From a checkpoint of a small mixture-of-experts model trained on Wikipedia.
Experts: 224 squared ReLU neurons an expert, 2 picks a token, a sigmoid router.
Training: a variant of Adam for the experts, 918M tokens, 7000 steps.
Below are experts of layer 4 (counted from 0) of a mixture-of-experts language model. Rows are named router (the router's row for the expert) and show model dimensions 0-191. Each number is 500 + 50 x the weight over its row's rms, rounded and kept within 0 to 999. Numbers have three digits each.
After each expert's rows: a language model's description of what the expert responds to; "gets" lists some tokens that make up at least twice as much of what it gets as of all text. This comes from a sample of Wikipedia text that the model never trained on. Tokens count by the router's weight.

# expert 55
router:503536530505525572521492505512497513465519450466567468498488467499532566529525408441481559489448516489548568547556535521498477507510515485516469495479519430503498582621560502490501492425507449537467409528491493435561565523433493611558591581538424537444531443522462501555573554510488465471517472502469473463438495478529441575653550579456505466612493550479440557539385480465478395439547445510499520440470578556486336620513508494487552558446463448472426551493476558452451482420508455449495485531490543542544582535543582526453485523517494553567558531441496503496458513436618388507
Census demographic prose and results tables, such as the before median income, households, married, males, females; also Billboard chart text and table line breaks.
gets: "\n", " the", " by", "|", " on", " married"

# expert 34
router:450516560499488541453520472507496506522562451476535487504496346558507620539528492469505609518469489469519544522525504564447489518487494477523470511515465474472544577614577473510527578428538411581547362488507500467519451551492454611547632537536476421434518432615466509525642539483465396439509444505485427470453431541458502541595557551473576480583514523527492505528490509480464405530555468518487554480477525536413395535521524513514572511427485466511478557501512581464456567480488473464498428572499565523529553558572531507443546523591518518574519475490540493553492546441547442526
"like", "way", "manner", "including", "kind", and "of/as" after nouns such as concept of and known as.
gets: " of", " including", " by", " with", " like", " time"

# expert 57
router:462477580458480565565484517562495496487579440420534492532497405511491561549559404458471541575453525492523543564530505528502520499502564390534522521530488469535477573521535491535473588450471435518510442506529488420469563593411489568531616524488495484461526406571503515541616504502435491484531475542462430500450508468484440608495613536517571461559477536556438515557393520478476429476521422554461593455446533504488393509475560481481582534449500507513442498519455542485443506406485429456554424589506555551545520547561559566501506570610467504595549538467535505473479568494577421502
The after Order of, colons after Directed by or Genus, and role words like Minister, producer, Secretary, Nominated.
gets: " of", ":", " the", " by", " most", " Minister"

# expert 10
router:403463561456468470489492462513496506511540472519549461481452398523493573523590430449566566547407491502461570540502572550526550519501580401534560506501497473505487533594514489486498522438487359560558366479487497432517505583470468530581637539507440467481509431611474447578572532523431446440568504499439491486474503471483479606591574538442545466593466575587462549547428479467489406501532474518510486455480542534439412574445552430476549500490470435506404570502485561480498460445496450476544478523435557479476534498516540480464493482544535500548501432502603451459454556473510511511
First words of compound names such as Civil War, Air Force, American football, plus opening parentheses, possessive apostrophes and hyphens.
gets: "'", "-", " (", " of", "(", ":"

# expert 31
router:449523484478420541536522500500507466534516491507545468509533436550509574537518415476542530587466555537475520546505519573488536508465466414557456496503452454437514561621587510519571567451538386566529417442474424417499480600477453543586628450528508459412508441544444498501596464484489436481478510464422486506428534524470422535530601536470587472575558555592448530557441467518436399491481443471497565451493545511442396546465468442492504504489477430521411510498499553461468459429472468460526496578546571552481523501607528528483503486575575464597499447502552515560462552457542458550
Commas, and, with and pipes inside lists and compound phrases in technical or organizational prose, such as primary, secondary; along with; Career, PhD, Engineering.
gets: "-", " and", ",", ";", " a", " or"

# expert 21
router:459501570521469514461519499501470514529559477527561516516484423592458616546557494474424561532453488487471574513489518555460490485475574445541425502559479506526511626570572488544513521459523434512524421475498438473513507616514453574570649577519509461439569467558456460525574512490452439396553468547443444500501462486453464518572570528514529487600504533543479567498445407421506417476466461496563539469427530564438375522487508481452498566453491466470459502538446502489484502468453427484549417570546540499512550554582577511506515437584506466557522507577583488524502581477606402511
Year-range pieces like –18 and –19 in lifespans, degree coordinates, closing parentheses, and nouns like model, image, stage.
gets: ")", "–19", " (18", "–18", " model", " date"

# expert 11
router:453539544452418540506475469495519480450601436534509491426431455524520588573557429533440562514430464500502556497525479554525548505439508389511479500551486491457532538573577528507482581539451408504500492457508507455508462580465405578577597556541452465514527485520506502507607540506501457499488485527433501541391522502473481488569577532463508446602529598552426524540469467539391502481551366494464533469475477515376405450490539470519536569424493423476502517563473541452466450363460465455455453556505562562496529544551565547515558504572540498594489489503484481515478535474603450558
Possessive pronouns his, her, their, its; colons after infobox field names like Founded or Launched; and born or died in biographies.
gets: " his", ":", "s", " their", "|", " its"

# expert 56
router:419499528484451551493530502494491519518553368534577488495437400491531620557563450437489575547446485521475535524489486511432472530474528474596459464516474461496580541603529492514541545514452381571507429488532434460476560560520492564610583518513449482430519440588458512506631490515449415433504518467446457485430479494496453538552551558502584473594520559540450520516456474453441426538542424516479515477470504536449405533537568448502547552482486461441469480511513522436409468407489450437456461543484555563509587572557551566485482538556527492588527478516598520543474539413552466483
Opening parentheses starting an aside after a noun phrase, like (e.g., (including, plus numbers and pipes inside stats tables.
gets: " (", " ", " L", " 0", " time", " year"

# expert 48
router:441479587464444562449498524518500443505505430481513488474503421526492616602589449468462563551455502536482612552506506550475519508452551464526510512507493459471527541595583525517513586463487429532543425497538489418468502572439446591600619490495478522464496459584484515499574483506492463524536471524489497468397464529493503561555521535462536493600479579562399565505447484465429450463578417572458531412440500499415426606511542430501557551489516443494484532536479559481461511417537457496508448558494574542491565522526538539469466499594552520616541467540576480514488558463587403515
Words naming publishers, labels and release formats, such as Records, Press, edition, disc, Books, plus sentence periods in album and film articles.
gets: ".", " album", ";", " Records", " International", " July"

# expert 5
router:441545574439461566476476511521544508547519452417625430511485419514468582548536401452463567620447497517493569569547532527455457505454538440533497498511472502510504539600532516466507517460506447526573404477494524460483499640473412584574634525542497459459511416539520483543581529479504475507555465506457490512437511519445465559562561512450554500630502536554423537571431476484383412496527456539524529406451520509432377532523541468514520526429485411456493478507481534489487512403464461442523429522538567535502512543506540528462490493583495487571496458534552522554479545461566450551
Title and rank words for leaders and officials, such as chief, executive, General, Major, manager, chairman; also table-row line breaks.
gets: "\n", " General", " general", " main", " chief", " director"

# expert 61
router:469505476471478483457474491528463477506545431492590464457426444514496573605567443499502535500416502507419528543542500537456488562500546422554537463484522480554522549606498526472554589443489390522464424506470456438462481582437476576578639543538513446430496461542487488512504536545492433441527459531417477527416497486421500523554556547438553497588505606494435485528453460532434409463553425479506566448496467495424448484459604477459476596453533396489469574525494492466443496411459459506497446547465530538453498522550570533472515473618554474622514505556519504548499587504570442546
Years in biography headers, such as American politician (1913–1998); line breaks after == headings ==; sentence-ending periods after US place names.
gets: "\n", ".", "/", "com", " 1927", " Carolina"

# expert 32
router:476514521516417575478467469514521511546523437434551512466485425526530561530565462472536570540468465558523571531559512563507507477449572413526542449500471484463536528508564531502509573461510382559563394489513458458457553601448464573498600523511476479408497389596476506578606527512450428453505529448453444518464527466507417541550603548479575535589524503539439563530471474425501446514532395530506535452499540514427393500510531455452517538473489449518454549554462626480502508416540448485485425515506570520544513502554595524523510502559566457527380457468522517435479545430566422525
Articles the, a, an after prepositions, mostly in college sports and coaching biographies, plus coach, coordinator, award words.
gets: " the", " a", " in", " an", "|", "A"

# expert 18
router:465504570489450498490533516476568474498548444398530483492451452541458631545563459509508559486489486496496537506527528520462489495464505434548490538541481474571567537558544563476493513456529407601494450459492515459464485610440467603575665547549420412459526396533454572481618446428485417486529454522424464504441469475450475528578547520450549462569491608536428545559499524526461438513523443545433568429439480556426398545482555473464572530434473487453495499558472507508461488458506487455466436546519596582525548551546519577500501505552527549529527485586532508495468540494561411522
Adverbs and participles right after is/was/are/may, such as only, also, still, just, never, managed, dedicated; also University after attended the.
gets: " also", " only", " not", "B", " be", " still"

# expert 8
router:419532482461452514471443476485510466498557471477502506500443476573466587521569469462521587510462595462501545548528573566517463467429594389534499464476422511511491527545522519526562575450492379532564475490523430457499551610467439580571599508497485540492505423572460522526589493438525395513528479482424493458438476487485516542533597528443532497610518542543450479497495452430483427550550447454538545431470510555370421541515519481439512498462427456482466475553466550466442460422514461550454405520521553544519543571520545559481512573573561506562522471439598500443419566475584520505
Line-initial dashes in infobox field lists, table pipes, and capitalized name pieces in film or award credits (Br, Bel, Filmography).
gets: "-", "\n", "|", " ", " -", " P"

# expert 1
router:461466531481465490509556481495477450521493464453602502464416458531518562519589412440508544540423556506541519548454540582477445490449550408537504494527531509507530583539578508480506608455565425516576454468493499459485531551490483567508626554523446519432543383580526564477574498525503471420526445437436467491417458468486454512569568578516529546598458577469420477490498462456411469541538382531439552416458515594487414560511517530528591545454527487500532510562451533528452503430466477461502433546474540542544551539574534577461507511593521469507481488482583474442479552476532372518
Table cells in sports results, such as gold/silver medal entries, country codes like USA, JPN, ITA, and pipes; also modals and negation: could, cannot, did not.
gets: " |", " not", " to", " m", " would", " USA"

# expert 7
router:434449533506447545453440436489529463551532452510606426433519387541473606555533497385504508543505535517458529497565488540449505485474542406494492448514496471513524538574581542477443528443481424554511419498450466473472488608448480616614621570532461513448548451609517497486581567481538412467507426497455493512414490470425486513554580488498533381593537492553425515495452415517435410471533448551529527458474458575488433518484534486478533555480466486451464546494520532457479456423505509482452440602506576499502566552569523551453527520605527499510514438501510482498468514451513424515
Clause- or sentence-initial transition words and the word after In, such as However, Although, Meanwhile, In addition, In 1968.
gets: ",", " when", " However", " As", " as", " later"

# expert 63
router:479456582540454512506516485501521478521520441480583486543451444569532624575494467467488540550444497525465538558490474540508548523508527422529419487555446483502485529629563510493520491436523462599543385486539492455473472555496468581543638508502456436438553423579510463496616536484404502477519436451488471508431513491502461522540555466502540470602496604538508536499470485451468430502566420530461474451469451541415414562540549520456513549430487472484449576538459528533496475434508402499544428540492559556502592517573536575482551496583542511641530483532536521542462483473544371542
Sentence-ending periods, equals signs in headings, title lines and legends like Q = Qualifier, and math formulas.
gets: ".", " =", "==", " ==", "===", " ==="

# expert 44
router:414461574477471525497537540515471479480570429457604455494471430545469575552609394505453590601471517483483571540463537523468469513469528458554502539519478457509484540588548484544559569503477420543538412487478474456523536582457413588556610537593488471477555423549443566527604517511467466479495424550452453482412494506438501557590544563528556476608513495507426528507489469466459418502561433559478569461438503530446381535520522482490576573463512427506471517514446572489457519453513500463536446536501563526520545563532499484492481528603494518612509508485507516509447573496562395473
Bytes of Chinese/Japanese/Thai characters and the commas or quotes right after them, plus romanized Asian name pieces like Zheng, Chen.
gets: ",", " (", "an", "i", " Han", " Yu"

# expert 59
router:467576575486487557481497501559520486487545460478586461476531452571533614578565441519473552550502541487454573536460509516538493459448531358557462463478477451516517518602496562527522540471493431566537416493493451382469489629462405564538637555502516447506559451561515460478606498491456463480525476509470447504482506469485437533539574548508515522576452539536450518517441505513379374550514462501514509444455555490455435507524522496486549550445489490481497483496492558424470449413501467434535477533518591516472536517610479556465577487571599525575474406459563420492477518456557429513
Nouns after the, a, his, their, often plural or abstract, like power, forces, services, troops, supplies; also plural -s endings.
gets: "s", " power", "ers", " services", " teams", " forces"

# expert 0
router:444513554450444498481502478510513491533577451465571471522455446545462630556591457456471541568467520503522557522508527572440511507468554446553461525531468446506560525584560471525490568460498409550575424459518483472460553589431446551564625544525490463435559425585471542540601496452516421476544475535473449470399487492478472578570525558492531506582497555553481545522439496525439410479531410545463522465455480547443397548533525472502555573456508459512426500523475521529413484441512430484528437548501583568490562540549555524478477512597482505631503470505561466536453538417558415550
Coordinating words joining clauses or noun phrases mid-sentence, mostly and, plus or, but, while, nor, &, et, and list commas.
gets: " and", " or", ",", " &", ";", " but"

# expert 33
router:453498532495415495484510470478519491505535466457537498479485448522508558549561491496537565518415502450555565546511516504454532584476533378573505439500451488534534577551570562487508586438478484559523425435503443394416483589528473561635563522473477496448512411536508485478583465450444423477490474537443488492381480470436508624558603551495513480618503588518485540503432477457469432507614393499464522460439515512436433537496574535493446516452486457536531578544428559473467506432539463460517413517517570536554555479534537593517512537586525531579455483453504494522469544453578471521
Mid-word letters in foreign or unusual words (sean-nós, Brzezinski, min'yō), apostrophes, semicolons, and This/What/You/will.
gets: "'", "n", ".", "t", " This", "v"

# expert 3
router:467449451512443541481472500501451451500522462442523477425455477581540571534545425443544503539416555521475577556521532532459455511489535446551531463465480459471473517562572521546503540490485387561531440453508447462470512583443463597525591509477506448492477475549484496535614526486508472499523493421412427458423478469507490540535560510535511460594522629543503579447443413524519419521555438446467454400510576569448424539471511471449553522503483412468498541517541565420442386390482461453481470487471580541514503528614480548456526512612584499601551468493604467549463554490521497473
Work, worked, working, social, trade, food, often in career sections about women, plus capital-letter pieces opening codes like A19, ITU.
gets: " E", " work", " D", " co", " Co", " A"

# expert 42
router:458452472512442512541492464544473470546531475488549413463501427517549571580571486479557499527473510541449486520475490562570450521423551484581463463493536496448489560606524524459529504463470439548468427472456514475365545519425515609536617453448428504502495495585566488504536538540519486463534501492392438559454509470553487515527626508532516465459484571598481532511510383491486441533549363487467509459495478501465421566478526480447497518483452451425432499471379517424445503443454515476480479477550536524480510474629603622450561577553539514542457487423553525481475554477507438425
In, at, during and and linking facts to a place, year or value, as in "census in 2002", "Olympics in Sydney"; also table pipes.
gets: " in", " and", " at", " |", " /", " with"

# expert 22
router:457490577480485508490493488505507531525568416516597504482448423548462535562564433507434595562441480524521557597505544562532478539473542425568471526487462461519522556593565483488516580454499405551555388480458470414476480555465481576567630546509485429495508451560485501486605548481489423486519484479436421496425510505522483554576534573462594514616519569544467561556499476465458434483527425546499504426447505541421408560522514484498539586499524482494469502520480556498453521448483422464528443546492569552515530562541511545506506505609490513592563505517530465548475559430586376463
Small numbers in table cells and lists, such as ranks and week numbers, country codes in sports draws, and "the" after "is/as" before superlatives.
gets: " the", " 1", " 2", " 3", " 4", " 5"

# expert 35
router:463460535461459466513500488537478469513477451511576439468453406454536562509550489482539540534576490454471502493516475509535477547483552435599462454497515437558517577590604489494493577439505444542485453483470429448493519518529443629520645532528414423519490468574490538500574505498491417526549442465441481444382507494434533575574572551428543405594407571529526474479456454499484445491488434501455551453513581532500441561500508462469612513419514476542486450475511507439448503439503506437412484485491536509509539423519554564470432439528576531577520516615497429465535550502558388482
Pipe separators and numbers in statistics and election tables, infobox fields like Height, Spouse, age; and the word both.
gets: " |", ":", " both", "-", " ", " age"

# expert 17
router:467458620468456529499548502464534507545595447474610457553501421513531607555542439465500583561484457489485601571518518546473531504483581406520477503455456443503514558588580448521443575498492433539547399480439466476492551609510465577576625549549457491463538412588505536484609497476517445474513524487436494471402465481454478514578573545482569512587478544535454550516467533434438446527541440512505516501467556569476423539487469479531554514403490524521503492559408554483460487478489467475522523543482551551479526561622537567462511543621536473576522445503554489507503508507541452510
Relative pronouns that, which, who opening clauses, plus match scores in sports tables such as 1–0, 2–1, 3–0.
gets: " that", " which", " who", "–", " –", " 0"

# expert 19
router:529446563504436546483498443558468531530594443530538519467431442530482561525576432525549563521437528457449577543496495581480472526430557476590505500534502460553495546530579493506542602442500439556516455459442510439487484580412435560530596537499481425509493434559487504544559495495507452551520459461398441550429458491498424536558541534487566433596508535526431495541457523528429444547566376451509517450471548541425404569440579540432544514446469553503409552553468543437430527432497463462479412562489569501517529503502493579458513486564498486605523405428551478556507552498570474510
Dates and name fragments in biography infoboxes and people lists, such as Born: 14 January 1962, death years, and commas before American screenwriter.
gets: "c", "C", " would", " He", "),", " C"

# expert 51
router:429514548478451484462502466492491570563523441374611493532493403477492514538600416490418561573504500472523574546487497548517481536488516492586457506571461423489470526571583525525493549452513463580460367511480494485489484530462433585563599512485444517420549469521494484550553521486462493455520441497422463523396494528530467551529535539470572494578500495568451529523480448465448467534580378513524578503426505496506405564493535524511585573461525393496490516521421483506498477458541438476516478505476531553608548571581594517471496505643520532535523478520553466550498500417578421536
Line breaks ending infobox and list lines, taxonomy fields (Phylum, Domain, Born), coordinate minutes, Chr labels, and species-of phrases.
gets: "\n", " —", " a", " Born", ":", "ed"

# expert 12
router:484489523492464539488533500520470566538544418444599505498487382555466567564576428444512570522441508480515541497510485572492500484512512445564503457542463461555538566606536500530530579523466378561509395500493483461512551586439518530581635474536438470435541446573484499492618459453459484499547427501478490493438485494480454571594553537453492520557442574526448553513435495505429429559572424500493548466461534551389447597446524511468527584429517479528426559508499572484459466434456468511499463509525571577532505546546560563503476541597532518549491469488540488522456509476617415450
Sentence-ending periods, often after a year (1992.), plus semicolons, although, but, and commas opening an inserted phrase after until, that, by.
gets: ".", " the", ":", ",", ";", " by"

# expert 23
router:436493546477417519487490501482546526526547450443560498488472436548480573578543450457473582551417510500489555518465530538515486532513528431534514531550456448526576551601558502486475552464458383571553378465476497446468514626422453575543626558502484460491552442547466563481611526514504449444550474526441471503409466512498473569560514549463524482592472573558460517523472468457436398503557456512493561418470541520449401527529539467480582582476500480500439505513438579513448524439493471479503414583494588523531518567577572553451482491600533531587508473532562500504503547490554417533
Names and adjectives in history and politics after of, to, in, such as Napoleon, Byzantine, Charles, Norman; plus those prepositions.
gets: " of", " in", " to", " with", " John", " against"

# expert 41
router:453505570451450574483481489517552526483579423477580478511461400552468569568560462442453605518487514535511566516507501568520501540515564430547486497511466482503534566601562491487508543522509410561513415480505489442444524601447449559594656513554486460479527408585484523521612491467476402467531490519448452489431465488486461544542555551478560478588501560534481517525464466465430405511590411562484506446451511545427381536502518469457562557468519465503428541520452558483428513467522420459506453562497598545515539534555576489481515515583478509596517490517551497518452535466577439541
Pipes opening table rows, list dashes after line breaks, years in dates, and the after in or of, like whole, entire, century.
gets: " the", "|", " |", "-", " in", " of"

# expert 52
router:469444538471479547511526471490525474472544418487603433513488430531526568573562452484492576590456462534495580524459487505527464553494534436569460459489461463537519551560513520536504570483514394537529410480479483464434481544454427603548597519499437435426514463547476497504637514469516447417526457537480428457370481484484522578570554552491581465595532534531495516534479503455481374550529367535554480454480505480423445517548508530458530574485512470475512524514489545473463462473467476404496441575511545553522561510564536546494409509629533505592470465471553459440491529439592417492
Backslash LaTeX commands and symbols in formulas, blank table cells, sentence-final periods, and distributive "each" after commas, such as "each with".
gets: " ", ".", " which", " each", " where", ";"

# expert 45
router:473506519501478538461481516522531554478519443466581479505494438501499559541533440431497592531431570514492556542523516586484517547523558462562490504469436484520469510549523468523465551444494422522500378501470439454498531629477462626534640531558504481511476457577455532483575463471481421471546479514401515482436468442471420582591543532462516482589499553583452544539485490518385433521533442484438565485497561502509399578519543473475546562487475427512375549510509523439463476398503470489563448540498561533543496592581542487452490481600555493583485457536585500505448556461573421532
Words in opening definition sentences such as American politician, Republican, beetle, moth, unincorporated, and is or the.
gets: " ", " is", " American", " politician", " was", "American"

# expert 29
router:536533521467438558488540484519516506502551410433609465503491394531476590524545469431508564551410495482501570528512520569465507548482559435548485512498490439534510556598547519525554555509533419577553426471465509460466519594479443559543658562506500464453558478516531502519601455528484417534523445548410431511393478485468464538544529525453504502580524546524469497515492509496449388510555467488472515445421520564430407552495501420506560570415450476528481571526473557504413520457487419431564494548477548569575574538531539491473478572540520504622534423525557448494462527462585480524
Legal text about court cases, getting Court, Justice, v., murder, filed, and the or holding in rulings; also percent columns.
gets: " of", " Court", " %", " ", " court", " for"

# expert 30
router:425493545409481519473513546521485468518537369488541526480520392532519561540558459405471558516452506514515580545497490557510480534501551393570475505537464521506546557596507487488507545460516408546515375544459473515394472586452474582530610484481498446502515490542508481526613516504481433422520502456397499480428484476498504540541558552477584430611492564542430513516477412496471404481571444504475560461451500543406434558529528439434548541440498467479528511529429522519422517396498440463518461581446575595489542530584548543489511502537528517579523495496589500545486547474498417462
The before party or election names, table pipes, party abbreviations like PSOE, and years in election results tables and political articles.
gets: " the", " |", "|", ")", " National", " a"

# expert 15
router:451490536476479543517481472508500527459505392503606444474456472615476580600553460521514542586498441492482575475466457565528509454499569452571525472514488432484528552571587510423559523407537420533466426459460512437471535552465476535565609556540487504447563474575496473562600512495476416486580460481453500474436475454427464574624579581440599541551558538533483519493474493492507423480559410517491501452433510508471402570535504483471549560517496519460451498509507539507481504458487413452484460480478521573537529496587579499479473531579511473639523405465482499527512499519591421553
Pipe separators and parenthesized numbers in stats tables, such as football box scores, vote totals and climate figures like (60.1).
gets: " |", "|", " (", " Team", " (7", " (8"

# expert 43
router:472487538441423492538543483508473514515559424465517514495512410538482617528571449449521540478448533495511610513489494524478489489475539449540492480553450453561522549546563522544557551429509414529501391534461464492490462573441480610541636508546492476470533430594479508509657463492494441476501481464507464516402513515484476592612615537460555491601533555500466506500466495478479431523544434465476544508440539579464455478513469526502563544491519493526514538482469504502440459481464387420501448569495556528488566542562568513467486535587508442639592511457592499526473553473552387541
Digit pieces inside large comma-grouped numbers in statistical tables, such as 7,398 and 320,544; also country codes like ENG, SCO, BRA.
gets: " of", "2", "3", "5", "4", "ed"

# expert 62
router:485495515487452531472487465525452455526580487440555417463462452558490557546584470455543527512450535514393552507479508583476472528452534422564443470468524443463529534599554514469506560441486432515525441441457524430451535551501448617590613547518473484433511493581533489519628522506489408465509504479427473537383510472474482524483576524445508480480516543544410473508458438520503437514491388505511488436445471520466442574412532514441502556494509454481418503494371548484457475376491533460535444512550556482478511532607578619450561507557531461555511483432562546523514530485555403447
Commas closing an introductory phrase, date, or appositive, like "In 2020," "for example," "with Hale's help," before a subject.
gets: ",", " that", ";", "),", " but", "\","

# expert 49
router:464510584467479553527456453511480480445526446458514469468519397467492547535557413520476518544433537457471597591491464604523453536390551477557567472528507511517511544584501522472543514446530444575473425492471486452450551634446489555533629536567455456438485423609478520499625508492485478502525457495470564469425542511484485561588591524468533501569503580509408523478427462497458419522539389517477582502491537501443370620528517525485540553489532446560525486459493482482482497424525465474511435476515579543478509468597537553492485460556596506530499453487513438564523575455504452504
Athlete career text and stats tables: the before team names after signed with, team names like Rangers and Seattle, and club table cells.
gets: " |", " the", " was", "|", " club", " signed"

# expert 46
router:503501552474403540511482484541554515554602464472572469515485433505462569518520484518513545487444470451456570538467485555486491520425545449529492518482460478491538482586585552456534553469577393576521455497478497449515513623446472581580596520505498442469525442550489564517569533496501458496452440496400409495422495489508441600561605483478557502577464533536479541495474467505416489497558414538498591480508482581414342538464501498527508527440490424472473519590414547487426459425489473516497444539477589594510470484560519613520517516574564498559568558429548471526537551491510430511
"on", "a/an", "under", "over", "about", "nearly" and "approximately" after verbs like was and is, such as "under construction" and "over 500".
gets: " on", " a", " to", " over", " under", " for"

# expert 4
router:436496544454458493526506438500453520443488504446554499461440430548521563531500462459488521530482509461498552546475509542429493582467598405600493467560483465481542552587494504532540501478490436536544462464481437399463498619426482634560641506500446446484511459535459534473556507492482447474505484531452477508383490494519492572581605582515484531586544511512470498512441448450389456441492359508508504482471507521417449560521485478488551583414438409452492507499472550466447531489458475437419507516531571566557510566562560543426500528571553524635524506479568539527502523493538426512
Prepositions and "the" before place names, especially in shipwreck and naval histories, such as "in the Adriatic Sea", "at the", "near".
gets: " in", " the", " at", ".", " of", " to"

# expert 54
router:463533597467420559496499480522502533469595429476589519461457500496503604574530391479427519564479506477477558488518470558523505539499540463584476498485453466483554597569604509463548498481524438577455451485541490441510501575450489574623603508539501510433524469491510534535620495500451486442533489466461385450417475519475522557516586535484532524587509564485501541530482412542455423505518414508413492437508540544427444594489539471509555515495440455456476531519423485466463501419514441405494438603509549568546530580586523527467475466610546500606526470502540530449475564490488482469
The, of and for after spent, served, during or throughout in sports careers, as in "spent the 2011 season", "end of March".
gets: " the", " of", " for", " |", " during", " served"

# expert 58
router:460530596485461525477518524503507526512541429477580494530488418501455592544552434463474545558467517504506566529478513536506505513496595446540499499508440437531520561592573480552492538469503440561531391499504473477471488599438441548566646561539474482465527421585434537542660495494497447454515430509465470525434469538473448584549508567459527503618541554521444529528486508489433386519542410540463519457448518519493383568517504481485551578442509516469457525535475565535414523469539447444526435591484586536515563542557546563507512523575489517608497498487567475514447564444582462510
Periods and closing parentheses ending lines or cells, Thai-script bytes, and numbers or words beginning table rows after a line break.
gets: ".", ").", ");", "moor", "\".", " Yes"

# expert 27
router:425528566459409492518524467518542467446583389538605535493495437493504615533520444455510517511505506451465513508543543521455485512534513382589551474543464514506517549517503517523491572502482382536506405533424500474462489552566476564577640596496497462436489411562514518513549478536476455442543470458472470473452505407551430538543574567474574487625523572531485519513469447498431370492550472469507540404465534567412377556555536502498556542438452476492425506531411544521442485436489476466488455549487559531470495519504547554485507522561493509572486448495568518477475605453528447523
Pipes starting rows of medalist and results tables (Gold, Team 1) and relational words between, from, with, of.
gets: " of", "|", " from", " |", " between", " with"

# expert 16
router:492464551487502546491508427537499479546515456494503431475448384565513593478564487384464584594488503501502521511479455548557479558430547401572500450497496464480488524554576511547597570423503440499539463457524502430479436588490455567570630512469518497521568477562505541513568511534476409496524439514459477467423423489415484489648570517519539474568468567508431481478426448454474459556496406476449515499531487489425436545557551492455566528478467426513405538508512566498454496426558468487505467514548584543565476507563539488476575542579514540532560442527561460489540553465576393460
Forms of "be" after a subject, such as was, were, is, and units of time or distance after numbers, such as hours, feet, days.
gets: " was", " were", " is", " are", " be", " been"

# expert 24
router:465531526479435552476512497566519508547548445455549461493482459531490583583521415458496560522436424476456528527473479591517487521443547403590520545503429470530565636550560471525492584436507429529533430503455470475461480530478452568594609514513466473471506429545506510498577520494429413434486446492425480482423479471436517562598570535476510480587544570470412516570486452408444414444557441544459511499498496544451382537511493440509620568484492477454452535513396551516412529430448443471499487487505556541590502481538555494492500550600522456584540494536539498570486531496519457476
Line breaks ending a sentence before a heading or list item, and spelled-out counts such as one, two, three, One.
gets: "\n", " one", " two", " three", " four", " One"

# expert 26
router:475455528492482546546498430534510512465521411532513374447482411502503591523561482512506509545462483528509529500547470545449516467441530365529483481547480473496454592550577556433526515462503407532490374458429528480509474549476453575538606575489463501516556453556511528502623510484520425531483441507450454516398477454506477530603582503486520460542533567553402530503481455437491426517556452471473535465418544566427453552499479488471566483425506480437501565526468581447449474401464473476531446572503517503520463508612572589571508446512542528627575468547581503517446510501582450476
Past participles and speech verbs like appeared, written, stated, saying, plus small digits in sports league and results tables.
gets: " 0", " |", " 2", " 3", " used", " 1"

# expert 50
router:461513596515416426533523513490475533534532489448545397493456443540478521559621495433500574497484481445502596567555498532513487486442506455525492493485496444524528546631587539506494501465511440559516367508442581513519477518492531497520602567539447488510533468546519456456584452504462448515511486501438518430465499515436478548569588526527542522569539598544447553512450435494417441564466453557441444480504549435445424572437502469456574534411530417495382503503433591462461519437494462427436386572521521535508538499520566494496511528550520563585552443480513529426491580517504415544
Digits in coordinate strings, election table labels like Turnout and Total, taxonomy fields, UTC, Length, and table separators.
gets: "-", " UTC", " •", ":", " Length", "|---|"

# expert 14
router:436505528482444541479528457497552488502571408468540521498499410509475616542526491506468601526486507482495556520481519536522494550516534435543508481525446422534530541625573537493491537484484414550505362486486484505455484588452461561600624535522479501453534454584460524509577542498516416424540473492450481485444450479490514526620572534496518512585532547496474474540433499466433388471551440513484560442448510547457416533507483492470523567412500450508490551554478525516440508386502477438495441540511551543504580600594537532516542562637518476598504440464567515503424527471603466498
Prepositions opening a sentence or clause, like By 1990, In, On, Since, Despite, Following, plus "by" and table-cell pipes.
gets: " by", " In", "\n", "In", "On", " On"